python train.py --experts_per_token=8 --tie_embeddings=false --init="trunc" --init_std_down=0.0 --optimizer="muon_variant" --weight_decay=0.14 --lr_head=0.0108 --warmup_steps=200
Below are experts of layer 4 (counted from 0) of a mixture-of-experts language model. Rows are named router (the router's row for the expert), down (a neuron's output weights, with its number) and show model dimensions 0-159. Each number is 200 + 30 x the weight over its row's rms, rounded and kept within 0 to 999.
After each expert's rows: "raises" lists some tokens whose logits its average output raises strongly, later layers aside. This comes from a sample of Wikipedia text that the model never trained on.

# expert 85
router,231,177,177,126,156,214,205,211,252,179,196,201,214,223,223,195,185,226,180,186,197,183,203,189,216,199,223,161,230,190,201,203,211,195,125,175,163,225,206,194,196,254,220,213,220,210,220,255,236,138,214,196,147,162,191,216,206,196,235,195,201,124,156,165,215,150,234,162,191,208,186,184,202,201,216,222,243,222,214,176,171,179,183,199,246,196,194,183,174,209,180,240,222,250,238,247,215,163,183,134,131,193,197,212,256,257,255,208,171,148,214,184,279,236,207,240,177,173,214,218,231,189,185,203,186,264,180,185,189,167,184,237,177,231,203,212,202,240,159,207,169,225,205,207,207,235,257,200,214,193,157,220,198,200,222,173,135,199,235,219
down0,238,245,214,164,154,165,206,239,158,174,199,188,205,199,203,146,227,201,252,171,197,188,130,206,175,240,251,250,195,168,260,228,250,152,213,133,198,184,175,213,178,146,167,182,177,180,179,218,190,204,212,209,242,220,144,221,198,261,237,159,220,176,249,130,189,220,228,237,242,175,171,178,195,186,228,226,198,226,186,261,203,237,201,188,183,194,209,241,162,225,241,199,185,180,246,179,208,214,144,189,194,205,210,203,219,172,191,175,155,165,183,239,237,203,231,208,190,215,259,183,192,211,196,178,177,192,186,195,173,212,218,210,236,158,177,163,217,187,221,184,207,221,161,227,190,216,220,297,200,209,170,170,202,168,216,210,232,174,217,167
down1,241,252,187,199,172,241,172,229,177,215,147,189,132,222,212,244,200,197,219,202,224,189,205,196,180,179,175,196,197,186,191,199,199,173,217,186,162,226,158,236,192,249,192,192,231,193,215,145,191,155,191,197,196,151,282,237,183,222,182,250,188,239,222,172,190,240,194,237,166,235,153,164,157,199,228,226,166,195,216,182,186,234,203,225,123,163,182,203,259,212,207,188,242,181,194,204,191,245,138,129,181,215,208,146,252,180,233,254,191,194,172,204,193,227,238,178,204,189,217,222,200,231,227,262,222,232,176,223,239,182,204,229,140,207,166,238,200,221,174,165,218,187,214,178,176,210,218,186,247,133,183,182,185,221,198,218,160,176,231,205
raises: "art", "age", "ard", "ages", "aging", "ag"

# expert 117
router,220,251,217,219,251,146,225,188,191,175,209,130,182,241,207,190,219,202,197,196,224,208,209,182,143,224,202,143,178,197,179,183,187,236,188,169,199,151,213,137,181,221,211,184,215,165,203,230,174,231,205,198,240,230,183,182,200,252,222,185,271,202,227,206,219,195,270,173,299,179,148,227,137,203,181,205,206,204,180,180,241,119,170,180,211,244,211,222,192,175,183,235,247,212,189,179,144,130,190,155,222,190,170,162,205,210,195,198,214,169,209,126,238,218,223,207,256,196,183,260,248,207,229,184,190,216,187,175,202,182,237,176,165,183,184,197,203,191,204,198,180,203,208,263,204,231,197,192,230,200,176,182,210,225,199,222,210,187,187,218
down0,209,204,222,212,165,210,216,205,229,290,176,191,218,182,229,98,202,190,181,259,173,228,172,163,168,194,171,192,175,216,202,190,220,219,233,220,269,313,175,226,240,193,203,210,194,250,198,196,175,160,175,164,173,185,167,183,166,212,197,230,192,191,218,219,218,164,200,192,198,183,209,204,223,148,182,164,208,169,229,177,160,130,191,236,174,258,213,181,221,206,183,242,216,206,194,233,234,185,199,209,213,205,137,223,204,196,161,211,213,196,234,249,153,240,197,222,144,215,189,167,168,238,186,223,195,195,181,203,187,270,143,216,189,224,178,194,124,208,167,203,214,167,214,183,217,237,170,214,198,213,183,244,213,201,192,192,201,190,189,228
down1,223,206,165,209,198,194,215,224,174,165,180,246,232,221,171,166,218,167,229,244,166,217,201,199,228,139,233,183,178,214,209,192,202,178,203,215,186,191,169,224,214,271,180,147,260,214,196,213,217,174,183,191,175,174,168,200,306,171,182,202,169,239,186,219,228,179,233,185,198,209,178,142,215,206,222,229,240,258,212,175,211,185,151,186,219,174,199,173,158,267,173,174,193,229,171,182,160,165,131,185,214,226,207,192,173,203,146,195,234,199,216,193,188,197,183,227,189,186,160,180,234,229,191,196,227,135,170,226,225,229,227,204,198,151,192,235,255,185,186,163,289,182,199,225,254,245,222,186,205,161,173,233,228,241,224,170,208,209,199,187
raises: "mark", "t", "9"

# expert 48
router,261,191,145,154,165,200,222,210,246,163,135,208,241,205,211,218,189,204,216,189,209,200,242,217,192,228,243,162,239,164,185,231,200,221,207,162,192,208,182,231,231,213,209,216,207,191,189,255,225,144,204,197,173,175,226,227,215,173,213,192,212,160,151,187,279,165,253,168,178,154,220,154,177,199,205,204,183,222,259,177,205,201,220,184,200,193,244,170,141,177,188,206,201,184,215,219,202,157,162,167,159,222,207,224,239,256,297,219,203,190,216,160,262,189,181,242,223,179,180,222,259,210,155,227,184,252,157,212,178,203,179,225,177,199,211,254,191,220,174,189,185,213,193,204,186,197,193,211,182,240,183,204,185,223,185,166,120,224,223,219
down2,167,193,204,193,184,198,181,231,183,231,204,269,221,228,207,223,168,204,208,125,206,175,221,141,164,190,207,233,202,169,230,208,200,157,222,161,201,239,209,217,228,167,234,196,186,143,201,216,213,193,138,150,254,177,228,209,176,179,205,151,170,196,229,216,276,150,200,202,176,187,146,178,235,208,216,193,198,253,199,207,187,228,227,169,213,206,217,176,202,201,177,204,185,195,227,175,207,199,178,213,198,170,202,193,198,236,244,170,183,212,202,221,225,177,196,191,196,212,261,257,164,74,234,232,170,214,234,217,227,196,221,247,195,199,201,179,123,232,192,214,259,235,208,210,169,173,244,217,184,208,186,181,231,175,178,235,204,222,189,133
down3,200,208,187,214,170,286,189,209,230,194,179,217,217,182,213,220,187,170,225,202,239,241,183,169,233,154,253,193,205,206,166,219,206,232,250,208,194,196,173,209,153,144,212,231,177,164,209,227,216,197,197,191,177,175,179,243,189,196,261,183,204,225,218,181,246,191,243,216,164,196,221,216,198,234,176,224,193,255,244,152,195,195,149,153,142,201,203,215,147,193,194,187,147,197,197,199,217,196,177,201,212,224,233,208,228,217,212,221,164,222,200,249,193,203,175,217,225,174,196,240,244,174,227,179,246,193,185,207,238,141,189,233,188,197,205,252,97,173,191,186,249,163,240,246,181,166,177,163,229,201,133,197,162,209,200,143,206,172,138,189
raises: "ide", "ides", "lev", "nel", "forman", "formation"

# expert 133
router,230,191,221,208,159,218,212,229,194,195,165,159,206,208,292,183,172,221,199,205,125,198,217,145,184,212,234,146,213,149,193,170,165,212,183,236,212,226,199,232,177,188,168,188,190,209,174,214,201,194,201,215,160,161,240,232,212,199,207,172,193,185,217,151,192,177,207,167,170,133,206,188,201,199,184,252,229,228,199,178,210,199,193,179,253,174,132,214,164,208,227,216,230,210,253,212,254,201,195,169,188,227,237,185,198,217,175,217,180,201,242,197,199,207,188,203,171,168,172,288,230,197,196,189,225,257,153,199,216,205,189,196,186,234,215,179,220,203,169,162,180,205,228,194,209,148,252,199,214,206,156,254,182,212,312,159,172,178,213,258
down0,189,217,196,160,174,247,257,219,233,226,219,227,203,233,163,192,214,169,200,183,263,201,203,226,235,204,208,255,154,190,202,187,182,176,185,209,151,230,187,245,211,205,227,258,196,138,175,224,166,214,225,181,162,155,219,208,226,191,156,177,195,185,239,247,159,214,232,200,189,233,172,223,228,152,212,206,237,165,245,197,197,224,212,208,226,138,196,209,219,246,162,242,186,218,136,193,188,175,207,165,236,167,234,233,186,178,164,149,235,208,158,175,221,180,191,177,148,255,192,224,199,204,227,157,204,234,218,241,140,215,172,187,162,194,188,206,232,163,228,143,242,171,196,159,179,163,239,134,224,187,217,238,199,158,225,203,210,222,197,204
down1,188,149,198,189,190,144,218,183,266,185,209,198,245,268,171,186,209,254,177,154,215,255,181,241,274,252,168,197,196,193,236,226,225,177,161,239,147,195,172,168,153,180,183,188,210,203,176,216,193,145,201,193,168,228,183,214,235,220,183,178,164,214,191,207,190,191,211,244,188,244,173,222,177,199,229,194,191,226,178,253,251,220,220,194,227,161,174,188,204,197,173,186,239,189,225,206,234,163,237,239,221,220,212,232,179,197,216,225,204,156,187,189,164,194,204,170,236,235,224,154,195,201,197,164,237,179,168,219,267,197,147,181,177,200,227,121,190,211,195,259,164,188,179,201,187,234,227,181,173,207,195,217,248,239,126,162,200,168,198,213
raises: "ist", "BC", "ism", " Europe"

# expert 0
router,214,171,197,227,176,215,196,187,155,151,136,178,206,139,202,224,107,238,216,203,205,166,236,230,175,175,247,183,231,167,220,177,193,220,190,175,109,215,252,200,194,207,212,156,184,215,238,176,183,175,173,192,211,203,237,187,215,189,261,177,271,207,176,186,222,174,223,194,233,221,201,234,125,265,173,210,211,213,142,186,232,181,168,199,196,222,200,184,195,205,158,211,285,251,187,259,202,177,207,196,200,206,212,259,172,178,186,217,199,143,205,232,205,164,231,195,216,182,248,236,161,195,215,203,201,167,187,196,224,203,182,220,164,177,197,203,249,241,181,187,158,195,211,219,215,209,240,219,203,153,226,207,197,167,192,206,174,178,190,234
down4,200,165,183,206,189,156,229,194,227,162,163,244,208,177,195,179,208,165,180,165,209,233,205,242,137,201,207,164,179,243,155,229,223,264,187,170,231,145,219,189,181,184,220,235,209,182,189,179,231,217,241,208,203,209,219,222,204,227,164,167,235,201,182,196,165,213,226,235,197,198,167,167,130,183,158,114,196,185,175,226,210,202,195,213,179,241,187,197,205,210,197,180,205,165,202,202,212,223,267,223,193,227,149,218,205,162,179,198,237,258,186,203,149,221,197,149,155,191,253,207,210,235,248,251,153,224,213,219,248,231,248,162,198,232,216,209,206,207,249,243,189,201,235,204,152,162,230,202,233,147,119,232,233,196,190,176,182,203,192,196
down5,233,188,197,241,238,221,247,193,216,234,147,179,144,234,194,205,200,206,136,228,174,180,211,219,171,188,199,254,219,223,306,238,205,183,217,156,193,176,215,220,202,188,245,247,192,179,165,207,187,190,187,155,204,176,198,241,181,165,218,227,240,187,161,179,211,180,159,258,228,187,258,234,120,195,254,203,193,172,178,180,187,217,242,176,201,208,176,217,192,190,206,186,185,185,181,252,211,161,227,181,205,205,220,177,180,212,186,212,151,153,156,193,206,213,209,195,213,198,201,204,238,135,181,212,224,224,217,184,159,264,189,192,213,237,230,188,203,235,272,152,187,228,170,177,190,215,156,186,235,183,196,208,237,154,174,249,161,199,170,166
raises: "struct", "ted", "ze", "med"

# expert 129
router,232,174,171,193,176,182,194,183,190,196,168,190,189,159,225,160,189,268,217,221,217,176,187,170,171,191,241,189,269,240,194,179,192,209,166,217,161,213,227,235,212,182,219,188,176,184,225,151,225,209,223,165,190,223,251,205,207,196,212,184,231,213,221,185,262,205,228,164,263,275,193,195,160,249,212,186,244,204,243,189,256,213,222,139,210,190,193,233,128,170,209,247,208,241,234,161,249,170,172,190,223,209,159,236,186,244,218,232,187,181,232,205,237,223,215,219,213,196,133,211,190,161,187,209,158,202,160,211,186,208,196,241,193,199,155,173,213,215,196,213,164,236,190,239,206,165,223,219,221,106,208,210,140,238,168,201,193,210,166,218
down0,185,243,134,262,234,214,179,186,173,236,176,157,196,205,200,185,198,169,152,125,200,225,186,212,166,167,180,187,211,206,196,245,260,176,207,189,205,227,198,227,201,216,216,254,211,195,210,193,154,178,217,214,177,175,182,198,271,203,191,210,175,175,200,221,231,173,215,192,250,212,220,150,242,159,175,235,184,207,205,197,147,193,233,217,202,208,173,187,169,172,222,160,196,218,206,183,207,211,224,232,197,232,187,149,228,180,199,181,225,229,177,210,220,216,206,196,167,240,163,220,176,198,149,215,238,199,252,199,185,212,147,208,241,177,209,185,178,174,231,277,173,169,200,243,176,278,247,197,155,153,218,247,253,125,190,194,236,151,218,184
down1,240,145,169,172,126,216,230,196,247,262,179,173,143,216,204,230,174,195,196,179,222,191,161,200,236,181,197,217,173,187,252,217,231,222,188,273,207,206,206,233,213,198,244,143,183,216,195,224,169,193,169,180,174,219,172,202,214,160,222,197,236,246,186,267,164,151,235,159,208,188,241,226,175,208,206,190,151,206,171,179,176,236,154,177,198,204,160,138,209,184,199,187,239,196,180,220,211,255,207,270,216,227,205,231,237,207,214,247,222,195,177,181,166,188,210,206,213,246,175,198,159,185,194,172,228,202,212,208,196,189,216,181,201,178,212,268,162,242,154,161,174,204,235,185,231,212,176,225,237,232,210,187,166,124,195,233,170,165,174,204
raises: "overs", "known", "ions", "most", "bs", "ple"

# expert 152
router,179,196,216,203,262,178,198,208,211,228,229,231,213,182,171,182,129,184,197,218,153,205,154,134,189,210,233,167,172,194,174,214,194,201,174,180,223,190,232,204,239,206,175,198,203,194,178,196,170,207,235,210,178,173,229,217,193,208,162,183,201,169,283,219,238,224,180,106,203,233,142,166,189,177,247,238,187,234,197,143,192,202,164,181,229,236,194,205,208,184,185,195,208,163,194,260,143,216,144,209,165,207,218,202,193,186,258,200,188,206,214,165,192,198,181,200,212,204,197,217,206,242,143,207,216,193,166,205,176,206,209,193,186,188,247,227,191,185,191,197,213,211,213,205,174,159,182,166,191,190,223,316,175,266,293,209,176,239,187,225
down0,281,155,203,158,210,190,245,203,211,204,183,204,173,221,205,144,173,169,217,173,242,259,236,197,197,233,188,212,191,155,186,268,206,236,195,208,221,205,163,176,259,181,185,198,150,205,196,156,209,200,236,174,205,214,176,187,209,207,204,203,214,167,191,173,187,245,181,184,157,200,163,225,191,161,238,164,203,157,149,129,148,198,216,218,237,227,176,193,233,218,216,226,190,214,164,250,212,144,204,174,195,230,245,225,222,180,227,184,250,220,171,222,245,195,181,199,139,255,193,213,209,178,203,146,231,157,161,209,197,263,222,224,185,181,210,210,222,244,147,231,206,191,151,202,233,157,209,194,237,234,194,165,258,200,222,166,184,200,197,167
down1,180,160,190,166,226,171,171,226,197,248,200,172,181,222,243,203,217,201,215,175,280,293,206,242,208,213,249,228,219,215,214,220,238,140,209,211,237,199,220,181,213,156,138,220,186,172,178,130,138,212,237,165,167,221,211,228,207,187,186,202,204,248,262,198,151,225,183,214,189,171,201,245,180,218,196,166,145,222,173,222,118,197,227,145,230,226,215,219,184,223,155,223,173,206,181,198,214,175,179,173,198,231,180,181,211,216,212,189,209,198,214,128,200,162,192,211,197,211,166,247,181,200,248,197,220,210,188,232,214,194,213,194,171,163,221,195,225,212,195,174,175,212,242,181,198,201,171,163,218,196,246,115,222,187,161,231,197,239,203,223
raises: "y", "emy", "iven"

# expert 14
router,202,238,210,190,235,204,186,212,167,167,212,183,231,219,253,156,149,201,207,225,211,214,176,204,200,236,213,167,235,171,190,212,191,231,203,204,163,222,190,222,208,206,171,190,222,223,197,226,200,198,244,186,189,181,190,212,258,276,265,160,194,160,175,188,267,161,205,214,195,145,231,166,163,200,248,228,248,250,202,226,168,173,245,132,173,186,182,186,198,144,236,215,171,174,220,147,183,180,205,182,171,198,142,238,206,238,240,217,144,190,243,180,203,199,208,218,177,160,154,249,237,194,239,192,214,207,171,233,237,205,188,249,210,235,177,224,240,201,184,197,153,188,183,189,263,171,155,187,167,219,159,168,211,203,226,185,180,207,190,268
down2,232,180,199,199,217,207,183,168,194,184,207,259,227,207,179,190,172,192,230,174,265,209,136,188,176,218,200,224,161,207,181,202,188,187,242,245,218,189,206,202,224,195,223,179,219,194,257,270,190,232,152,226,205,210,202,196,196,227,169,236,158,176,149,210,220,209,250,139,203,214,211,232,220,276,208,212,77,178,251,200,186,253,182,157,188,159,203,235,167,183,202,152,221,173,191,250,231,196,216,155,250,183,189,176,203,203,200,227,186,248,183,229,168,201,245,163,182,167,148,192,188,230,210,211,226,173,157,188,225,174,205,181,232,171,206,244,177,183,234,213,170,167,229,188,193,200,226,189,226,143,188,189,242,154,188,232,208,212,184,187
down3,119,155,206,225,185,245,185,223,188,219,249,182,158,207,217,212,130,227,181,183,228,206,203,203,200,197,268,198,213,190,188,220,201,228,237,194,249,248,187,211,215,211,267,204,167,203,200,167,188,201,208,204,169,169,212,232,221,216,183,188,150,177,172,183,206,193,192,241,210,198,231,198,208,210,204,210,203,175,214,233,154,159,240,202,182,192,233,205,199,243,213,136,166,236,195,240,207,152,216,271,198,194,178,224,216,182,180,207,193,209,250,192,200,171,187,219,224,204,238,225,128,280,199,218,168,203,185,211,218,194,188,173,268,170,211,177,114,147,186,263,160,175,195,120,189,192,201,188,204,176,238,169,224,196,207,231,180,199,162,162
raises: "ry", "ities", "als"

# expert 81
router,210,216,198,128,213,156,229,192,223,148,169,199,274,115,240,157,190,192,231,243,214,208,245,238,142,223,185,190,245,211,191,201,205,218,209,217,164,175,205,219,145,169,203,181,159,167,180,166,249,208,227,199,224,211,214,178,239,217,151,155,229,216,245,152,207,277,163,177,211,191,154,234,232,173,250,234,188,206,214,119,217,162,153,177,228,174,163,188,233,161,186,199,227,212,234,196,237,206,174,163,178,199,218,176,213,216,187,228,162,173,176,200,175,205,251,212,182,147,231,221,229,243,181,189,212,214,221,216,232,192,242,186,179,200,154,174,209,217,198,205,208,197,194,182,230,204,203,150,185,187,225,204,194,264,213,196,199,222,203,218
down0,179,263,197,187,183,269,189,232,236,177,163,202,218,142,257,147,208,201,216,205,198,214,213,213,242,223,156,249,181,260,214,199,231,212,206,207,141,182,189,221,183,184,199,138,190,175,177,182,192,148,199,167,195,238,209,196,191,177,188,195,206,197,199,209,230,190,179,206,142,145,189,176,169,185,157,217,180,208,198,165,142,255,211,211,239,204,186,205,225,206,224,215,221,185,170,196,153,216,211,132,214,235,220,267,174,250,208,152,187,213,177,230,218,193,240,192,177,202,163,153,154,225,185,218,206,165,197,193,223,195,228,216,181,272,171,232,231,194,225,228,255,226,172,238,209,172,239,196,202,241,194,158,136,166,233,231,169,245,190,208
down1,220,188,241,214,274,167,238,210,147,208,152,223,208,184,216,211,180,209,185,190,229,169,215,200,209,186,204,233,209,211,227,181,241,214,198,210,179,222,103,226,185,205,288,171,221,205,184,153,221,211,192,199,206,244,170,216,196,161,172,195,202,185,194,186,175,186,161,237,167,210,197,192,180,236,196,217,215,176,205,189,149,194,171,260,192,199,184,221,230,240,246,225,175,218,210,188,191,126,202,268,237,184,217,176,187,263,224,198,156,184,180,181,184,223,179,251,218,209,186,194,153,199,179,248,240,172,129,176,208,164,177,182,218,214,265,217,147,226,152,128,229,193,164,188,223,211,197,218,187,213,210,241,181,144,186,217,200,197,245,173
raises: "a", "any", "ressed", "an"

# expert 114
router,192,259,211,257,177,197,260,195,191,213,259,177,222,213,194,198,194,229,198,236,180,194,219,129,229,199,235,207,199,219,166,253,207,225,225,235,195,215,168,186,191,202,200,190,167,218,179,199,245,170,248,216,177,171,199,179,240,234,231,143,178,153,216,162,268,208,220,143,206,201,206,212,196,187,201,149,230,264,220,201,240,145,233,169,181,179,149,177,177,207,195,258,198,223,190,166,226,192,159,192,232,192,147,172,183,194,145,211,174,230,188,161,208,194,225,176,205,194,219,242,190,157,236,214,167,167,169,256,161,220,239,191,209,224,174,201,231,209,214,176,172,170,174,144,225,188,150,164,229,189,232,230,156,228,235,170,205,253,166,218
down0,198,163,190,165,200,152,169,202,175,216,222,252,207,290,202,206,206,225,214,199,189,213,226,209,148,224,175,244,184,180,210,222,228,207,201,256,208,163,134,209,204,234,182,185,214,196,168,203,88,199,181,209,180,264,209,195,238,226,193,192,206,212,206,203,203,201,240,131,235,234,262,204,216,195,191,168,203,132,187,212,233,198,193,189,184,216,184,210,232,219,171,248,286,199,162,183,187,176,214,246,176,185,236,215,213,185,194,189,167,187,155,204,167,173,212,174,222,200,149,181,210,240,246,173,190,164,152,190,221,210,262,225,200,176,212,203,178,201,206,190,170,210,153,172,224,170,218,137,188,200,251,201,161,207,174,214,250,219,226,175
down1,126,214,210,168,166,232,134,215,207,182,183,216,216,201,162,221,216,219,153,214,208,219,226,243,235,241,184,276,189,238,174,206,225,207,170,163,178,208,277,235,204,203,218,231,187,195,204,209,238,202,173,212,212,211,252,115,165,219,187,193,190,174,185,187,159,240,180,199,147,237,207,196,214,170,249,181,200,206,172,215,175,199,139,208,223,212,168,214,218,167,186,249,194,174,165,198,191,212,240,186,243,210,175,179,131,215,181,187,197,236,173,170,198,171,191,224,185,210,221,227,221,220,179,176,220,221,237,167,237,234,216,167,243,216,155,170,239,265,205,259,203,187,217,164,186,218,215,199,186,233,197,160,142,223,219,158,129,183,212,174
raises: "more", "ss", "ow", "ov"

# expert 76
router,233,179,201,171,156,207,157,276,193,174,201,189,231,250,224,170,214,240,162,206,201,161,179,153,134,238,209,170,210,180,185,195,207,202,172,236,201,233,226,218,200,159,198,176,269,222,205,230,228,166,186,227,190,213,199,217,170,259,217,185,241,117,186,159,210,191,194,158,199,179,215,178,164,193,229,196,258,228,178,198,254,171,228,176,279,212,255,204,162,185,218,203,196,233,236,191,151,196,178,149,163,204,182,264,174,212,214,211,210,168,209,188,204,198,202,275,191,162,215,252,160,184,182,181,200,226,162,210,188,180,225,273,229,149,250,200,190,187,170,135,201,187,190,214,201,219,207,205,198,201,180,194,220,208,188,215,172,230,204,219
down0,244,236,136,238,205,213,180,143,206,177,232,229,198,216,203,259,228,176,268,196,245,187,163,205,143,212,210,147,184,230,151,198,245,205,194,244,193,174,182,205,251,163,143,178,211,227,179,207,252,194,188,245,185,230,176,173,155,220,197,246,224,207,184,206,197,252,206,216,224,266,217,228,204,190,204,213,228,193,175,216,168,108,193,171,225,217,179,198,149,221,202,208,247,216,244,183,264,204,142,191,171,206,173,204,204,190,183,222,136,144,225,188,202,184,195,187,187,235,174,197,160,223,216,179,194,232,220,162,156,183,170,180,195,194,201,195,251,193,174,228,231,192,197,217,174,224,173,236,181,186,225,223,204,175,153,222,244,196,154,213
down1,190,229,237,180,202,215,161,184,255,218,226,151,162,180,188,207,204,216,270,176,219,196,203,175,167,208,191,109,246,133,211,195,247,180,261,180,188,204,161,191,185,163,254,233,241,203,241,169,201,232,191,216,215,195,269,150,211,142,178,188,194,169,207,228,177,225,239,237,173,170,229,180,226,173,242,191,187,250,226,182,203,206,221,201,174,230,200,193,159,199,192,181,146,244,240,199,222,236,153,192,236,233,217,228,185,198,250,212,228,183,192,162,234,194,192,193,229,159,237,223,190,194,145,152,173,186,202,219,145,207,185,200,208,200,124,195,196,195,206,169,185,197,209,143,194,209,240,200,208,240,198,183,183,189,259,192,176,240,229,182
raises: "ames", "ouse", "ated", " issue"

# expert 12
router,235,158,194,185,201,184,207,209,192,207,132,196,221,159,240,208,207,225,256,261,189,221,202,225,175,233,215,183,181,208,181,236,159,196,146,170,208,162,220,263,166,224,194,164,211,200,217,148,222,209,205,227,266,231,243,195,206,197,156,182,217,182,245,165,241,180,149,173,196,278,166,201,211,240,189,194,223,198,158,144,216,172,228,166,278,210,195,238,149,178,157,181,185,182,192,203,225,173,153,164,201,224,178,193,238,183,197,183,185,206,233,183,216,209,207,214,215,165,139,197,193,241,159,215,219,174,215,219,184,200,221,185,192,166,254,176,207,219,178,183,208,241,239,261,170,140,197,167,227,160,226,223,195,206,169,270,204,199,210,219
down4,210,196,191,224,195,260,128,201,192,271,169,202,202,193,262,202,258,177,239,173,178,221,213,216,196,182,186,203,211,202,156,208,243,185,220,196,174,210,111,231,175,159,215,151,191,242,186,211,207,184,191,171,179,199,181,224,167,196,211,167,180,168,145,228,212,235,154,188,195,159,196,175,208,217,206,209,211,223,184,203,211,148,182,190,262,165,195,248,198,205,197,206,264,233,176,105,171,180,199,214,201,186,229,208,179,197,197,178,148,209,225,198,193,188,227,233,181,146,242,238,229,216,216,213,228,148,228,188,185,179,210,235,209,262,244,182,205,244,153,240,192,217,198,203,161,147,194,206,217,175,229,163,216,254,223,222,180,247,174,238
down5,179,215,217,227,191,223,202,232,195,188,171,141,225,136,160,270,187,153,178,151,150,149,160,203,178,180,239,271,182,243,178,235,164,248,186,177,231,232,238,182,238,209,187,164,214,199,169,182,234,255,192,175,185,234,186,185,211,223,166,221,271,208,185,204,195,217,221,209,225,204,175,156,204,187,189,197,236,190,199,214,155,209,201,254,202,208,187,156,222,186,147,192,205,210,166,204,160,219,267,207,174,220,177,183,250,208,182,206,184,223,203,175,250,181,243,192,183,202,229,208,198,218,210,244,255,176,224,188,199,160,186,123,146,188,175,225,172,243,188,230,193,233,232,184,218,186,222,148,222,215,218,200,251,163,230,191,154,181,190,226
raises: " men", " women", " white"

# expert 96
router,238,171,217,163,225,167,238,157,186,229,234,210,198,217,187,196,206,208,217,232,158,206,157,145,179,226,209,165,214,210,179,174,192,267,135,164,210,218,253,175,240,146,178,219,199,203,199,242,243,204,199,216,179,198,212,184,182,275,195,160,256,154,233,225,209,207,187,173,250,231,198,195,219,177,231,214,186,191,276,183,230,182,117,172,215,209,144,219,204,217,215,254,237,196,181,233,191,203,192,180,195,174,204,187,191,184,234,172,210,178,214,159,245,193,196,213,225,192,247,189,225,214,187,222,198,153,150,175,177,183,173,188,185,198,222,165,203,194,189,194,175,250,215,223,189,204,177,91,222,228,167,225,201,250,195,175,197,264,200,237
down0,159,217,194,155,222,187,227,191,194,240,265,176,165,226,235,206,152,227,246,185,197,229,157,210,209,237,177,165,240,224,184,207,182,225,236,215,197,203,228,174,162,207,208,196,157,146,181,230,182,170,219,223,183,221,198,198,238,164,231,160,203,219,223,208,187,236,197,196,165,188,199,211,224,223,241,168,242,199,264,183,240,119,165,171,200,220,226,130,176,220,182,228,209,208,175,302,208,181,157,233,160,163,196,184,225,205,197,197,222,196,262,156,180,199,225,255,205,228,165,219,158,169,195,188,216,236,185,174,199,188,181,186,173,166,231,227,231,218,187,153,236,227,190,130,166,245,185,201,255,144,195,173,185,184,194,188,208,182,222,197
down1,159,205,192,217,203,205,197,190,196,238,175,208,216,196,218,199,209,165,170,204,215,205,245,205,247,223,213,197,194,172,171,227,182,245,185,207,174,190,208,194,227,193,179,221,268,246,204,224,229,212,219,211,192,216,143,151,189,211,151,191,208,195,200,199,194,121,196,218,162,154,234,159,128,237,169,194,193,144,182,185,254,191,227,164,180,197,206,229,222,192,176,163,200,225,233,115,222,198,232,202,202,183,241,222,274,234,208,175,219,224,177,165,186,271,228,155,178,223,178,137,227,178,179,205,198,215,191,194,184,243,230,196,213,203,230,195,154,254,243,161,230,210,231,150,132,196,237,249,168,167,218,264,185,215,192,179,221,186,189,163
raises: "land", "iron", "the", "ness", "sh", "á"

# expert 149
router,204,193,236,183,210,188,199,223,186,208,205,193,221,173,238,218,155,191,181,228,201,189,172,175,195,202,233,228,215,145,140,182,172,213,216,162,211,234,230,232,227,239,185,138,232,173,192,237,190,196,163,226,265,271,231,220,213,221,199,176,218,178,239,176,190,193,180,181,213,193,194,288,215,200,235,224,249,218,158,203,187,166,190,178,235,247,200,189,204,142,189,197,183,177,159,268,232,178,165,226,195,167,152,221,218,248,199,208,186,146,155,148,180,201,149,212,254,190,172,197,216,270,203,186,165,188,117,201,194,212,175,197,215,177,224,170,217,158,190,126,190,209,221,199,189,190,205,229,214,181,231,250,176,174,165,238,163,220,195,210
down0,187,222,178,204,158,188,231,193,189,187,174,153,226,178,198,218,194,230,203,182,236,229,204,228,176,193,280,247,220,164,257,148,196,242,207,196,196,151,151,183,194,218,179,169,245,217,207,174,194,140,180,237,282,220,241,173,217,178,225,197,196,203,166,190,195,194,185,204,201,204,200,148,217,191,260,231,213,206,221,201,215,186,128,195,218,181,132,163,202,202,174,187,205,225,223,121,194,208,196,211,182,185,227,211,183,214,261,188,202,172,191,194,178,227,241,224,241,190,185,207,221,191,119,221,218,208,216,209,193,179,138,240,184,218,165,225,230,163,179,161,194,193,180,222,253,247,241,208,153,241,200,206,138,218,246,221,154,198,241,216
down1,247,196,191,216,209,165,155,237,171,221,195,239,152,147,194,223,222,186,237,179,212,200,176,210,186,196,199,164,206,241,206,201,187,161,251,227,141,148,208,176,165,167,199,205,203,180,154,186,186,241,240,200,231,188,221,241,162,257,212,178,254,196,192,242,218,234,224,188,157,222,224,163,230,204,175,217,195,238,219,168,154,250,254,234,215,188,220,220,163,223,250,191,154,133,165,194,221,187,181,230,218,196,225,220,202,229,214,181,185,180,164,221,157,227,186,199,235,162,196,203,202,224,196,215,114,256,258,254,175,98,193,224,223,224,211,210,188,150,182,207,245,161,185,200,200,180,184,208,181,189,169,197,184,215,217,202,221,187,170,202
raises: "chool", "standing", "Sc"